config = dict(
    experts_per_token=3,
    routed_scale=1.15,
    head_dim=32,
    norm='layernorm',
    norm_place='out',
    norm_eps=1e-05,
    init_std_up=0.0395,
    init_std_down=0.00588,
    optimizer='adamw',
    lr=0.0059,
    beta2=0.99,
    weight_decay=0.036,
    z_loss=0.0001,
    steps=6238,
    dataset='wikipedia_en',
)
Below are experts of layer 5 (counted from 0) of a mixture-of-experts language model. Rows are named router (the router's row for the expert), gate (a neuron's input weights, with its number), up (a neuron's input weights, with its number), down (a neuron's output weights, with its number) and show model dimensions 0-127. Each number is 50 + 15 x the weight over its row's rms, rounded and kept within 0 to 99.
Before each expert's rows: a language model's description of what the expert responds to. This comes from a sample of Wikipedia text that the model never trained on.

# expert 0
Description: Infobox field names. Field names and list markers in infobox-style key-value lists, such as Release date, Kingdom, Family, Budget, plus section headers and line breaks.
router:42 79 41 40 57 50 44 59 65 51 60 62 77 33 35 49 45 32 18 52 46 67 67 30 50 28 45 60 45 30 64 72 65 70 38 42 55 40 62 35 64 72 35 38 44 70 72 49 38 66 49 47 63 50 34 41 48 50 65 26 78 29 60 64 47 59 55 66 55 54 51 47 63 46 39 51 49 54 55 32 53 35 56 55 26 46 37 45 49 47 00 61 23 67 31 54 40 40 20 37 76 33 50 62 53 34 64 47 38 82 61 43 44 49 38 70 58 37 18 40 50 29 48 32 52 21 43 41
gate0:38 57 60 46 67 48 50 63 44 51 34 23 54 31 24 36 39 16 38 49 53 44 54 53 57 47 44 58 41 60 54 76 67 59 50 23 73 32 47 29 54 66 62 66 58 29 39 76 24 58 79 26 29 36 61 50 22 63 39 43 56 61 54 58 48 37 87 51 30 52 77 56 37 54 38 45 63 38 20 58 34 23 68 59 48 39 76 50 63 51 36 62 55 85 61 54 51 47 39 59 65 42 42 55 41 45 67 62 70 65 80 31 29 37 45 58 33 48 38 71 51 78 45 33 53 59 39 68
up0:41 43 71 59 68 33 43 34 35 71 46 57 57 65 48 42 35 54 35 14 32 46 46 40 57 50 42 75 59 36 72 47 35 72 33 71 52 37 22 54 55 52 68 43 48 59 55 58 62 59 38 47 54 71 34 78 42 59 60 62 46 62 28 55 39 71 31 66 39 18 45 51 66 74 51 32 51 63 53 44 30 45 56 27 49 27 54 89 27 57 60 73 59 48 62 57 55 46 37 47 07 43 70 87 38 39 67 57 54 57 46 66 66 42 45 45 25 57 57 34 15 34 42 46 32 54 47 44
down0:28 21 37 47 45 58 63 60 69 59 44 55 32 64 39 49 78 62 80 74 54 32 41 46 48 49 26 66 19 60 62 42 37 29 42 48 45 46 43 73 47 57 71 56 61 53 11 27 38 50 56 46 73 35 31 42 35 49 50 31 48 84 41 50 65 62 39 37 54 39 74 45 66 63 23 67 48 52 88 36 61 72 16 48 41 54 35 45 61 30 67 56 50 50 72 39 55 32 57 61 77 39 85 52 54 46 71 48 66 55 40 27 51 66 36 42 53 45 22 55 54 46 43 35 44 49 54 58
gate1:64 75 44 29 31 51 37 38 68 38 55 48 50 81 26 44 26 59 54 46 53 49 41 31 29 37 32 26 52 43 52 28 63 52 62 61 40 41 51 45 71 53 63 47 47 66 38 62 64 74 50 30 54 50 50 56 52 68 36 41 71 33 70 78 47 57 94 53 32 56 61 36 35 61 62 54 45 41 32 52 77 15 52 41 60 38 50 43 65 41 51 52 49 92 29 65 45 57 41 24 41 31 54 51 47 37 65 21 36 67 79 64 53 62 42 40 78 55 56 71 27 33 55 40 42 64 65 65
up1:41 73 33 34 51 74 21 40 54 60 64 57 45 46 46 62 40 56 47 46 40 57 28 53 68 34 65 67 40 66 50 45 60 38 59 44 38 62 56 51 86 99 52 70 50 59 74 21 29 28 70 48 71 52 76 55 41 84 70 65 89 19 29 42 53 63 34 54 45 36 25 46 34 59 45 36 36 58 49 79 48 43 72 71 44 50 54 40 65 48 36 47 50 41 50 50 84 61 49 58 44 67 45 58 67 56 55 28 40 32 52 67 52 62 34 48 70 53 57 33 58 47 51 61 58 52 35 53
down1:68 61 56 61 26 46 46 67 30 66 30 35 64 47 46 56 33 25 58 53 43 45 32 60 47 53 41 70 32 32 42 39 40 49 50 74 15 75 45 37 33 23 37 72 55 50 51 36 61 31 79 55 78 28 60 84 45 61 72 85 79 60 41 38 36 52 36 49 43 45 65 57 55 73 40 27 34 51 40 59 61 59 61 35 44 56 65 43 74 38 36 72 75 61 48 48 44 24 66 51 52 55 42 57 31 29 59 33 42 45 49 40 74 61 61 30 54 56 61 58 75 57 23 30 47 62 66 47
gate2:29 54 55 32 62 41 51 38 78 27 51 65 62 41 38 33 40 46 53 71 71 55 53 35 63 55 60 61 64 36 49 62 61 54 54 39 33 76 51 58 35 63 84 47 54 44 88 29 46 56 21 40 51 29 49 52 60 38 64 42 74 42 61 47 68 69 57 70 42 73 74 64 72 33 69 48 51 48 52 41 45 65 62 91 53 54 48 33 25 66 34 51 24 43 50 54 49 71 66 30 53 25 00 63 44 39 61 37 46 49 55 55 54 59 35 51 48 33 52 41 59 34 18 47 58 55 52 44
up2:48 77 50 57 38 43 70 44 28 53 82 68 59 30 69 39 39 49 39 49 55 37 48 51 51 61 72 32 61 76 59 53 42 59 24 43 68 59 55 19 62 55 57 57 25 81 46 50 49 42 63 65 65 58 35 33 78 51 52 44 39 33 60 50 55 30 61 69 53 50 45 25 48 57 21 64 32 48 32 69 62 45 44 38 44 80 36 53 75 66 71 49 56 64 76 50 75 69 56 42 70 32 38 42 19 42 43 87 33 41 35 32 65 42 62 53 75 64 50 52 38 38 49 69 38 46 49 78
down2:71 61 51 47 62 24 23 46 48 35 49 51 67 37 71 45 33 70 59 44 47 45 56 60 30 62 43 40 55 12 28 43 56 55 39 81 49 38 54 67 29 50 13 56 75 34 53 54 59 38 40 54 62 38 50 54 13 63 35 24 56 72 46 57 49 37 84 38 70 36 49 52 46 59 48 65 72 53 45 57 42 60 62 63 20 59 88 65 51 78 41 47 67 75 70 35 28 33 34 64 39 45 28 47 38 53 56 84 63 38 48 58 58 75 66 43 61 42 48 57 45 40 41 51 49 45 48 59
gate3:52 63 53 44 62 42 00 25 65 54 45 52 69 46 41 53 60 50 49 56 49 42 62 60 58 64 74 38 49 70 53 44 78 50 56 78 43 28 82 41 63 51 47 19 58 65 67 40 33 69 47 35 63 55 50 55 65 42 36 65 60 35 70 60 37 53 76 45 82 63 40 71 40 31 49 57 43 30 34 62 43 29 59 31 56 51 30 45 20 72 14 69 52 55 38 30 54 58 10 57 57 59 41 67 47 28 52 67 47 65 50 67 53 68 59 36 51 43 54 34 56 53 29 53 38 39 64 51
up3:58 82 49 47 58 52 52 53 33 66 66 22 25 30 74 42 39 83 69 44 35 36 55 66 75 45 80 69 44 45 48 51 80 65 60 41 43 50 49 40 82 60 27 23 62 60 81 46 49 51 49 58 38 51 67 30 39 51 27 16 67 45 58 55 63 53 69 42 45 42 68 39 45 26 36 67 58 34 60 41 40 48 40 59 40 53 69 49 66 36 53 54 55 46 21 86 28 48 33 47 51 53 42 29 33 66 57 50 47 70 37 47 39 67 41 37 59 53 61 67 51 76 71 28 57 55 44 69
down3:62 52 36 39 31 51 21 60 54 62 57 44 45 71 64 80 47 48 41 65 47 46 34 27 47 66 19 42 51 64 61 48 49 33 47 51 35 51 64 65 37 46 74 31 27 60 33 62 43 74 64 36 60 62 53 63 53 40 59 44 50 58 29 41 38 38 27 48 64 84 51 71 50 46 23 58 70 55 49 13 65 59 50 52 58 57 51 45 47 25 64 42 41 85 52 10 69 44 59 61 41 54 28 55 40 65 34 33 82 58 26 74 46 21 37 55 58 63 36 48 58 34 30 65 43 53 78 57
gate4:46 55 56 58 48 61 49 78 60 43 61 31 40 59 51 49 38 39 77 63 44 43 62 30 80 58 52 29 55 52 43 45 60 59 45 78 55 35 52 51 24 37 29 31 37 58 47 38 45 41 41 26 10 51 76 33 59 70 45 50 52 27 28 27 73 46 61 61 50 33 69 54 50 72 63 62 59 73 58 83 59 43 28 53 07 70 46 46 59 72 43 62 52 52 71 28 47 35 26 49 35 50 57 62 30 35 61 81 37 48 55 43 26 26 25 50 42 57 44 59 73 45 53 68 66 46 50 42
up4:43 38 44 47 62 55 51 38 44 56 62 37 51 29 24 50 37 46 41 33 47 39 60 43 44 50 58 70 42 65 50 31 64 51 24 39 37 63 55 37 59 57 53 85 36 27 31 39 85 75 36 58 66 32 67 55 64 18 54 46 61 52 73 55 68 56 46 30 24 59 38 53 48 47 34 66 39 77 32 65 27 51 62 38 65 56 48 55 34 40 71 22 67 68 64 88 63 55 49 47 32 31 59 44 29 43 40 67 55 51 95 48 52 62 61 44 81 45 36 58 63 40 48 45 28 27 64 31
down4:71 37 65 38 49 54 41 63 58 48 44 51 30 37 40 68 24 41 53 47 35 53 30 59 51 68 48 39 61 46 38 63 57 50 43 36 71 39 30 65 48 61 41 71 41 70 36 28 81 50 57 44 36 39 68 40 32 70 76 31 22 60 71 72 60 63 44 32 48 51 74 53 24 44 30 27 25 43 62 67 72 84 37 60 48 50 27 48 47 90 53 50 59 33 39 48 79 62 11 69 53 27 62 44 52 72 61 60 33 57 57 36 31 39 40 50 79 42 51 50 46 46 45 39 40 67 62 46
gate5:29 81 49 57 66 32 39 28 52 32 44 49 37 65 45 59 49 33 35 41 75 57 65 67 59 48 42 42 51 69 63 32 45 27 49 48 23 26 54 49 66 64 50 51 33 54 75 51 41 32 25 47 49 60 64 45 62 38 38 52 28 12 33 62 42 58 50 47 57 53 43 69 74 60 89 15 45 64 49 70 49 66 38 66 41 61 50 67 51 27 37 24 43 49 68 63 75 49 64 27 22 54 61 32 06 57 43 28 55 48 48 52 55 64 59 44 40 46 35 52 41 68 41 65 62 54 31 64
up5:41 38 45 63 14 63 26 24 29 44 58 62 78 44 71 48 08 45 58 41 54 48 48 67 53 34 84 27 46 79 55 45 54 61 72 50 47 19 30 28 35 32 65 47 64 43 35 43 50 65 60 48 44 40 61 69 47 45 21 60 28 79 55 45 35 50 53 55 56 44 43 51 18 52 65 44 30 47 33 51 41 55 62 66 19 30 38 30 78 56 57 28 60 33 57 35 49 52 52 55 38 38 43 64 30 50 41 61 70 26 79 48 66 47 61 45 27 56 50 50 52 51 63 42 65 59 67 55
down5:53 50 30 71 34 23 69 52 63 15 47 51 78 65 32 24 51 48 69 54 61 52 34 41 62 77 34 46 32 33 70 55 31 88 40 49 42 38 55 62 26 41 55 39 46 67 46 42 50 66 74 60 57 73 45 27 30 61 62 47 57 71 25 44 56 38 31 53 72 25 69 45 49 33 56 58 49 48 62 47 41 59 45 40 80 70 43 43 33 44 45 41 69 80 66 71 72 31 63 66 42 50 79 35 49 54 35 69 27 43 38 46 61 39 55 30 39 42 45 59 39 42 58 37 42 51 80 52
gate6:55 45 35 58 52 38 44 58 71 52 38 54 53 24 28 52 41 22 76 42 64 56 45 52 38 43 21 52 34 60 35 52 58 66 65 64 47 40 36 57 38 66 34 40 41 66 37 71 61 53 43 33 49 41 33 33 16 52 70 20 65 54 71 48 55 67 82 82 36 43 32 30 69 66 70 41 41 63 33 64 58 52 40 41 46 57 45 43 46 10 47 51 31 75 40 56 52 47 40 85 87 46 43 47 59 35 59 40 45 48 48 54 60 78 53 58 27 47 31 28 80 46 38 51 55 66 35 69
up6:36 27 48 51 28 45 39 81 35 55 42 27 56 33 03 61 36 32 33 20 53 48 46 68 52 60 45 44 27 45 58 41 71 46 35 66 31 49 54 63 43 56 57 23 29 57 44 47 50 31 65 61 51 70 31 64 59 56 54 28 46 62 57 40 63 65 53 59 16 57 20 38 38 23 57 69 63 46 66 70 71 59 57 49 16 46 44 63 66 73 42 32 70 67 43 29 51 60 58 49 58 44 20 66 44 41 38 65 58 56 61 57 42 62 60 24 64 51 39 30 39 62 74 64 59 54 32 38
down6:65 38 38 44 72 43 40 66 59 19 71 30 57 44 44 52 65 59 80 59 46 42 53 57 30 66 58 67 66 26 55 32 37 63 66 45 47 51 54 46 51 59 92 42 40 46 37 50 37 58 53 39 56 67 40 43 52 50 29 71 35 59 70 58 46 37 31 35 51 52 32 60 68 41 39 22 40 33 41 59 58 91 44 48 52 73 62 28 48 37 42 30 64 30 34 53 48 81 26 64 75 59 82 70 38 61 27 48 41 52 48 21 47 58 54 40 58 25 51 30 77 46 43 51 26 30 68 54
gate7:50 55 56 65 53 37 25 46 58 45 64 44 38 31 48 25 50 35 51 68 55 31 69 40 40 48 42 42 62 45 83 80 32 46 50 56 54 79 41 24 28 48 26 40 55 78 49 54 25 47 60 59 33 56 38 50 72 43 48 49 78 46 59 73 47 39 57 68 71 59 55 29 67 50 37 32 34 36 54 43 46 41 35 38 39 24 16 76 58 30 41 20 35 58 60 74 63 33 44 63 64 47 49 50 36 58 35 47 48 61 57 45 83 43 49 70 46 12 34 61 60 53 43 75 30 59 28 34
up7:34 35 35 60 49 64 49 64 48 50 22 54 06 87 50 36 48 73 51 78 71 56 73 76 73 44 37 25 50 36 50 56 53 28 69 45 45 37 40 44 40 47 68 57 75 39 38 30 45 46 37 67 39 65 57 46 50 29 23 42 53 38 46 42 36 62 53 55 58 42 64 37 51 47 72 43 56 59 37 36 55 52 35 49 60 64 49 77 24 76 45 66 14 30 38 44 18 65 68 65 46 41 61 32 49 50 46 61 45 44 26 26 51 55 45 40 80 58 49 35 34 25 62 42 55 70 59 48
down7:42 20 33 72 54 53 29 73 62 23 73 57 06 38 68 53 63 45 66 47 30 73 38 67 34 55 37 47 74 30 41 55 51 57 52 59 65 44 28 64 58 50 72 42 36 32 26 62 55 69 51 10 43 58 31 39 71 40 58 60 71 28 34 57 72 44 51 56 62 57 38 37 38 65 27 63 36 79 51 41 43 49 48 43 40 56 37 39 62 10 57 43 62 21 48 41 60 42 22 44 48 77 59 50 43 61 39 47 38 74 52 49 38 63 54 48 65 62 64 61 59 59 45 46 46 72 60 39
gate8:62 67 42 57 55 66 69 67 67 65 74 57 70 28 17 63 68 65 41 71 71 45 70 34 67 61 49 30 61 54 54 69 39 63 42 50 70 31 80 41 65 42 38 39 48 35 65 62 60 79 26 44 63 59 48 61 49 45 63 13 73 48 37 53 66 75 45 54 56 29 27 29 67 67 30 58 56 64 57 25 63 80 43 54 28 65 54 41 29 28 37 63 52 52 54 53 61 48 42 59 54 65 32 37 47 57 84 51 28 57 43 45 43 57 36 67 53 23 55 37 37 57 47 41 65 44 50 24
up8:62 66 29 40 49 61 58 50 62 37 37 47 59 74 38 53 63 53 56 11 53 44 39 53 78 54 37 49 36 45 49 25 52 51 42 54 68 89 74 55 63 55 74 41 39 48 47 52 34 66 57 43 41 54 73 59 30 00 39 57 32 38 45 63 59 15 47 50 42 53 50 63 28 33 43 77 44 55 17 52 38 71 45 42 69 75 40 43 76 40 59 33 29 42 66 52 40 55 68 57 58 40 53 54 55 68 35 45 49 79 88 53 39 37 64 38 58 22 46 38 47 46 55 60 54 72 44 54
down8:42 51 35 54 53 49 43 75 49 55 20 81 65 38 41 46 64 50 58 45 45 74 45 44 38 64 51 52 57 58 46 91 74 83 44 56 50 29 63 28 61 26 87 35 66 69 19 53 49 22 70 59 61 38 60 51 64 66 48 30 49 54 46 40 34 84 50 32 34 45 62 37 71 55 36 26 65 54 66 18 43 53 66 43 41 42 50 84 61 45 34 38 47 60 53 46 56 61 50 48 65 48 66 50 31 83 29 46 55 53 32 53 48 34 32 34 31 42 47 49 69 30 28 57 45 39 52 45
gate9:00 62 53 29 56 56 59 48 45 60 52 55 57 39 43 35 68 30 56 50 42 66 54 33 43 38 52 73 52 47 64 44 66 25 67 63 64 12 56 12 48 73 05 48 34 64 60 62 43 35 48 52 72 57 40 51 67 46 53 35 66 36 58 64 87 64 62 61 63 52 70 40 41 30 48 45 57 74 57 55 39 36 58 49 18 45 56 52 55 11 45 46 49 49 43 47 65 54 47 52 62 49 16 52 62 51 61 23 51 74 64 64 61 31 67 54 55 63 55 65 69 41 46 60 36 48 48 53
up9:46 43 68 51 38 28 42 58 51 48 50 55 60 51 58 70 47 50 71 49 67 35 44 48 59 43 51 33 46 62 43 51 72 78 61 61 58 39 30 41 52 40 38 69 60 41 51 43 40 45 80 30 58 47 41 45 57 44 52 29 42 90 44 69 04 60 56 51 36 49 34 58 27 47 25 63 52 76 93 50 69 49 47 45 62 42 55 70 28 78 47 47 57 67 47 32 74 21 53 30 52 42 58 44 66 65 39 33 64 89 83 58 48 74 59 47 57 35 61 54 31 43 77 75 53 46 54 46
down9:52 53 55 60 49 69 66 54 66 50 60 40 29 33 24 34 54 64 45 53 60 44 51 65 61 60 48 40 51 50 65 63 50 57 45 75 62 50 43 43 50 49 63 58 33 25 70 66 23 30 46 58 52 54 37 59 22 56 68 54 39 42 50 75 45 53 40 34 38 61 46 65 61 75 86 41 53 31 31 76 98 54 62 25 59 70 55 38 38 50 44 35 42 25 24 39 47 27 44 51 58 54 61 44 61 59 46 50 53 50 34 71 91 56 52 39 70 30 42 62 39 35 32 00 43 53 46 37
gate10:59 59 40 51 50 62 74 68 61 35 67 50 59 49 34 38 40 32 40 24 57 50 51 41 58 64 58 43 50 64 49 45 51 31 34 49 90 40 35 38 26 69 47 21 44 49 50 49 49 44 66 47 53 40 42 50 43 35 42 54 35 54 50 54 76 39 57 50 24 58 38 90 46 45 58 58 61 52 35 54 41 69 53 65 77 62 39 49 92 47 21 45 37 41 42 59 45 64 50 31 79 19 55 58 57 55 77 51 61 46 28 45 37 48 40 45 72 74 50 11 86 26 58 33 59 80 41 52
up10:42 38 71 34 43 62 45 68 25 55 61 62 62 68 50 55 60 76 57 53 68 53 39 58 29 59 52 45 59 50 41 37 48 43 50 34 19 54 39 52 23 32 61 87 74 54 53 65 61 39 38 73 49 49 35 39 69 50 33 40 72 38 56 24 37 68 51 23 90 61 28 51 48 69 46 58 56 46 48 19 54 48 36 67 47 33 55 24 71 56 34 56 64 37 47 37 66 71 49 44 43 42 54 41 46 78 18 69 44 28 52 55 80 50 51 38 45 61 46 50 40 31 49 52 35 61 24 10
down10:38 41 32 73 48 42 86 50 81 52 47 47 31 76 42 62 65 51 49 28 46 41 37 39 51 39 55 49 59 32 37 32 55 56 47 43 81 54 56 50 55 33 59 63 60 62 48 45 37 90 49 44 39 83 16 44 59 38 29 69 59 67 37 54 61 53 53 66 48 51 23 56 70 42 39 52 42 89 71 56 51 64 33 34 42 36 52 46 33 48 57 32 63 50 55 58 33 58 18 48 47 49 71 75 40 58 58 47 64 29 33 45 55 50 54 20 49 51 37 42 51 35 43 33 36 93 25 67
gate11:59 71 39 65 57 75 44 44 51 51 53 39 41 54 28 61 48 33 66 59 31 54 44 35 33 40 67 51 30 25 36 38 47 59 65 59 38 66 81 71 54 78 60 65 34 35 44 59 36 28 70 55 30 49 50 60 36 54 62 56 55 26 53 41 66 74 75 65 77 56 43 62 18 51 53 41 41 58 51 66 30 32 66 31 34 42 24 85 59 69 29 37 63 22 57 54 67 65 40 50 67 50 41 61 45 64 46 50 20 54 43 49 42 46 31 45 61 52 37 40 49 37 76 12 32 40 40 21
up11:68 38 76 56 53 49 39 69 56 49 58 41 45 27 72 76 77 41 67 69 35 72 38 58 41 51 56 52 43 64 40 53 24 57 62 40 49 38 51 49 71 56 35 68 55 36 57 35 38 51 74 34 62 33 75 66 59 83 45 41 53 39 80 32 17 19 47 48 59 78 51 44 56 55 44 56 73 47 52 38 60 73 25 63 38 33 63 47 26 49 61 54 28 89 21 45 56 52 41 30 45 58 72 50 59 30 48 45 58 51 67 27 35 41 61 42 51 37 34 61 41 33 51 29 31 39 44 74
down11:40 66 52 50 36 38 62 64 52 60 37 52 62 26 46 61 31 23 17 67 58 56 54 68 16 58 46 38 38 60 54 09 23 61 45 59 53 26 22 44 62 59 73 54 55 56 27 60 63 61 68 53 33 40 34 42 42 46 89 51 41 77 48 54 37 61 44 61 40 53 56 51 44 33 33 26 59 74 52 42 45 62 54 56 35 77 52 61 35 65 32 68 61 43 59 80 56 40 67 47 34 56 59 84 70 36 42 53 63 50 12 55 64 50 50 22 52 56 53 49 23 46 61 63 66 43 64 56
gate12:40 81 19 44 51 65 43 67 44 45 57 56 81 45 25 59 40 45 51 61 50 68 72 30 56 36 54 13 38 40 67 70 44 82 57 55 75 39 43 30 54 47 44 32 26 83 84 53 45 63 58 42 49 62 52 33 49 27 70 51 62 54 30 42 44 41 43 35 41 46 35 30 55 65 49 40 42 55 62 56 40 52 36 33 27 67 55 21 58 52 27 52 40 17 41 36 30 41 24 45 68 34 34 58 63 65 49 56 41 65 67 49 43 57 56 61 31 21 65 60 60 64 47 38 62 45 62 22
up12:52 56 52 42 41 30 56 60 41 48 63 51 26 74 86 27 46 58 56 39 30 38 55 35 68 26 22 39 50 44 72 72 37 73 58 55 59 61 55 58 39 51 59 42 37 73 63 63 79 57 56 68 67 32 46 47 34 39 46 36 42 49 41 58 48 83 37 33 25 61 25 34 93 67 41 45 49 54 61 31 65 57 52 63 28 32 48 54 72 40 63 36 40 25 65 61 61 30 46 41 73 46 46 61 49 73 42 28 43 56 58 55 61 38 24 65 24 32 49 33 70 28 70 46 49 57 49 67
down12:34 34 59 35 36 42 40 46 41 59 43 28 69 30 36 49 51 63 51 45 46 50 74 69 63 44 77 50 46 45 65 34 53 38 48 48 29 42 50 54 37 89 50 84 55 53 64 43 36 40 87 56 35 52 64 59 55 59 43 64 51 59 47 48 38 24 45 40 65 84 59 38 22 46 48 16 30 22 25 49 60 66 68 29 56 73 37 63 36 53 57 41 74 51 36 62 58 42 54 65 53 42 61 54 74 53 44 17 54 43 58 32 07 64 68 56 39 74 57 71 49 66 45 42 49 35 70 48
gate13:49 52 25 52 43 78 59 59 44 51 76 77 48 24 32 40 49 38 63 21 68 61 66 47 52 55 35 37 38 44 52 34 70 55 55 36 34 56 40 40 58 69 45 21 58 38 61 73 75 83 62 60 54 28 28 62 57 42 66 54 66 57 42 43 37 54 46 21 74 73 38 89 58 43 45 78 42 69 59 45 51 41 36 57 36 38 57 49 70 47 40 53 43 57 54 62 60 36 35 55 52 51 22 45 50 28 32 24 39 56 59 38 78 52 60 77 64 29 30 32 72 38 23 57 41 57 57 52
up13:60 65 58 45 38 62 44 74 41 74 33 61 56 62 63 35 46 48 38 59 44 33 52 76 63 43 61 73 43 56 21 36 43 44 36 61 71 60 55 42 55 63 30 44 39 80 29 43 63 44 50 50 51 17 50 38 38 71 57 17 59 55 31 65 44 59 56 30 73 57 60 35 56 70 27 48 58 68 50 79 52 65 46 34 49 48 60 43 45 40 60 75 44 28 68 50 37 38 38 70 43 54 52 47 53 48 37 52 43 39 45 57 60 56 21 64 67 51 59 69 23 14 94 20 34 37 81 63
down13:60 79 63 46 63 51 61 70 69 56 33 63 67 41 63 39 50 60 46 46 40 00 54 82 44 48 47 63 55 34 34 27 71 21 40 56 47 53 53 49 47 67 39 52 73 56 01 33 62 59 34 54 73 57 33 60 56 63 53 59 45 67 45 53 48 57 81 35 63 33 46 52 45 59 20 44 51 48 57 25 38 40 35 49 42 63 42 49 52 43 55 44 31 42 87 29 36 62 60 27 38 30 40 41 58 81 39 59 43 61 74 46 70 73 42 61 44 54 46 51 34 38 59 72 57 27 53 59
gate14:50 33 29 72 50 65 35 55 58 42 49 47 43 42 48 53 27 47 48 69 44 73 57 36 35 35 26 50 38 55 62 53 48 64 54 49 45 47 21 38 53 60 62 51 50 49 84 59 14 54 49 34 55 31 67 58 38 50 86 49 49 44 54 23 52 24 50 46 32 68 50 76 66 42 66 70 56 63 71 85 57 36 44 46 20 68 35 52 34 54 36 66 45 43 65 22 41 21 48 80 49 59 48 46 35 16 69 39 45 71 45 42 10 49 41 60 60 45 24 58 46 47 31 45 53 64 70 42
up14:18 53 47 63 35 55 20 41 17 65 44 61 54 59 43 53 35 71 57 41 69 37 60 45 15 59 53 45 38 70 45 37 49 40 40 59 35 38 68 57 59 43 85 73 48 34 57 47 39 27 59 64 68 40 71 86 29 63 28 47 63 42 72 49 47 48 33 62 50 25 35 34 40 51 89 32 58 57 67 53 34 65 55 17 63 37 33 64 62 48 50 54 62 58 40 68 67 84 91 47 52 38 45 44 41 68 71 63 54 40 52 39 48 48 53 52 56 61 36 64 46 57 51 59 38 58 41 37
down14:84 51 35 50 52 63 34 52 54 66 64 66 38 43 64 55 56 67 52 49 72 57 35 49 51 24 40 37 74 51 15 47 14 22 47 62 48 68 44 63 34 61 66 64 60 52 59 29 53 34 49 51 69 56 34 42 43 50 53 44 54 36 33 44 29 45 32 23 69 71 59 46 73 55 45 42 69 49 50 41 35 34 25 36 52 72 56 38 33 73 53 28 46 67 86 44 58 45 46 72 37 38 50 43 30 66 53 19 47 62 74 58 65 18 54 62 62 59 35 76 63 16 65 61 56 51 61 52
gate15:50 46 48 45 46 68 51 46 84 51 56 54 48 35 17 31 41 43 67 59 60 70 57 80 57 63 51 79 38 72 39 26 52 75 40 31 64 65 65 30 60 32 59 48 39 78 57 32 50 54 39 56 73 70 42 85 61 63 72 42 23 61 53 45 50 58 50 68 65 48 61 61 21 18 78 48 44 62 56 39 25 65 55 46 59 69 45 76 43 55 41 56 29 53 42 63 44 38 34 59 43 62 45 59 62 35 72 46 55 76 53 39 48 64 36 57 68 46 46 18 67 14 32 40 50 45 54 60
up15:35 49 45 45 59 32 70 65 27 52 53 70 40 60 76 67 59 83 61 58 29 48 28 40 67 60 42 56 60 48 62 47 72 38 46 37 41 37 38 41 49 46 47 45 48 69 53 77 33 50 52 42 56 56 13 37 17 55 71 57 47 53 37 77 23 46 46 19 60 63 38 43 48 34 51 75 70 47 15 58 35 50 54 40 22 37 57 35 90 27 51 17 48 60 63 41 27 43 36 53 43 35 45 51 68 62 60 34 53 63 43 63 39 29 77 43 60 24 53 41 57 41 49 39 43 31 39 37
down15:38 23 69 76 53 64 30 28 62 50 36 45 43 35 55 58 33 30 63 80 68 60 41 61 65 34 94 47 55 42 40 55 43 44 23 60 56 60 62 70 53 32 60 47 48 55 51 54 54 39 62 62 29 38 34 63 52 38 47 81 42 65 75 51 61 51 54 14 45 57 54 75 29 47 48 37 34 59 38 40 57 52 34 26 41 64 34 46 29 27 55 35 47 36 41 55 36 71 47 42 57 55 56 41 84 48 63 77 65 51 43 19 66 44 54 64 47 05 38 63 60 66 36 47 56 73 61 43
gate16:24 37 67 56 66 24 55 54 85 56 47 40 42 54 49 44 51 41 20 57 46 65 27 43 48 57 96 53 23 46 60 52 64 64 54 65 69 55 47 47 53 41 65 63 32 65 41 46 53 45 55 52 60 68 65 53 26 54 65 58 49 49 30 19 45 57 47 34 55 63 66 53 44 54 40 73 60 68 45 57 62 67 52 48 24 65 48 36 50 54 41 32 39 64 65 41 52 55 43 14 45 42 28 06 23 58 90 41 83 58 64 34 41 59 52 41 53 38 27 52 57 55 11 56 46 55 59 53
up16:66 60 64 72 60 49 51 38 43 51 57 51 61 47 60 48 56 43 57 59 44 73 53 40 65 46 49 64 67 27 64 62 44 87 28 79 67 30 46 12 60 56 43 54 47 60 58 67 50 46 46 57 34 64 45 38 51 57 78 34 82 33 42 73 42 59 42 60 51 31 48 65 53 31 78 75 47 28 62 50 46 68 44 29 55 50 34 41 41 55 60 96 46 50 54 53 66 54 39 61 46 27 65 38 81 43 61 67 51 79 38 60 43 50 77 44 51 37 66 88 37 24 46 56 21 38 34 49
down16:49 40 83 44 82 29 37 45 34 69 27 49 43 47 44 59 56 48 62 40 49 52 58 40 45 28 34 81 40 36 31 26 56 51 57 92 49 41 71 68 56 51 50 37 44 33 07 33 68 56 51 68 36 66 70 57 45 57 60 59 41 57 75 48 47 57 79 41 47 65 55 60 52 66 00 29 52 41 42 72 23 54 51 54 34 58 64 69 39 43 48 69 60 55 59 50 62 48 31 62 40 38 65 47 55 58 70 46 62 67 55 32 37 52 54 34 56 36 53 54 45 35 52 33 43 37 50 51
gate17:29 42 58 60 55 50 58 38 41 43 21 47 56 54 56 57 52 29 60 69 35 70 73 46 40 27 67 75 69 20 36 44 35 53 55 71 64 41 68 29 25 36 60 19 41 71 71 50 36 66 38 64 44 74 28 50 67 23 76 72 42 53 44 42 38 29 39 56 56 43 53 61 46 47 74 60 65 49 44 31 40 26 45 65 54 36 53 45 26 47 28 71 44 54 53 33 32 52 35 57 81 53 27 23 71 44 46 62 36 87 64 50 58 40 50 74 47 40 51 39 50 20 43 45 57 55 68 47
up17:59 30 63 52 61 66 56 65 38 49 33 35 42 95 71 18 37 22 21 53 34 30 61 62 44 62 49 49 46 36 75 59 51 69 51 49 44 36 68 63 43 31 58 67 43 60 59 57 54 36 46 82 48 58 81 19 55 40 46 31 35 46 37 41 79 49 25 46 62 24 32 58 36 35 59 71 63 68 57 46 68 70 52 48 31 46 57 36 61 27 51 35 55 41 44 68 40 64 50 36 45 46 63 56 56 37 57 59 65 87 63 64 32 58 69 44 78 71 49 28 58 31 44 53 55 44 60 38
down17:66 35 52 55 46 42 43 46 55 35 15 57 37 18 38 43 67 48 61 72 62 43 37 35 38 52 43 79 64 56 62 48 37 36 55 17 50 64 62 45 67 52 43 77 63 61 51 45 71 33 29 35 40 65 61 40 59 44 23 31 22 56 36 72 60 65 44 75 37 62 23 58 47 44 29 36 66 40 48 53 59 73 60 45 38 72 58 66 29 61 46 87 60 61 48 47 38 55 33 47 50 43 56 76 25 29 81 57 51 40 57 43 60 30 61 29 67 46 51 74 35 66 65 58 59 37 21 63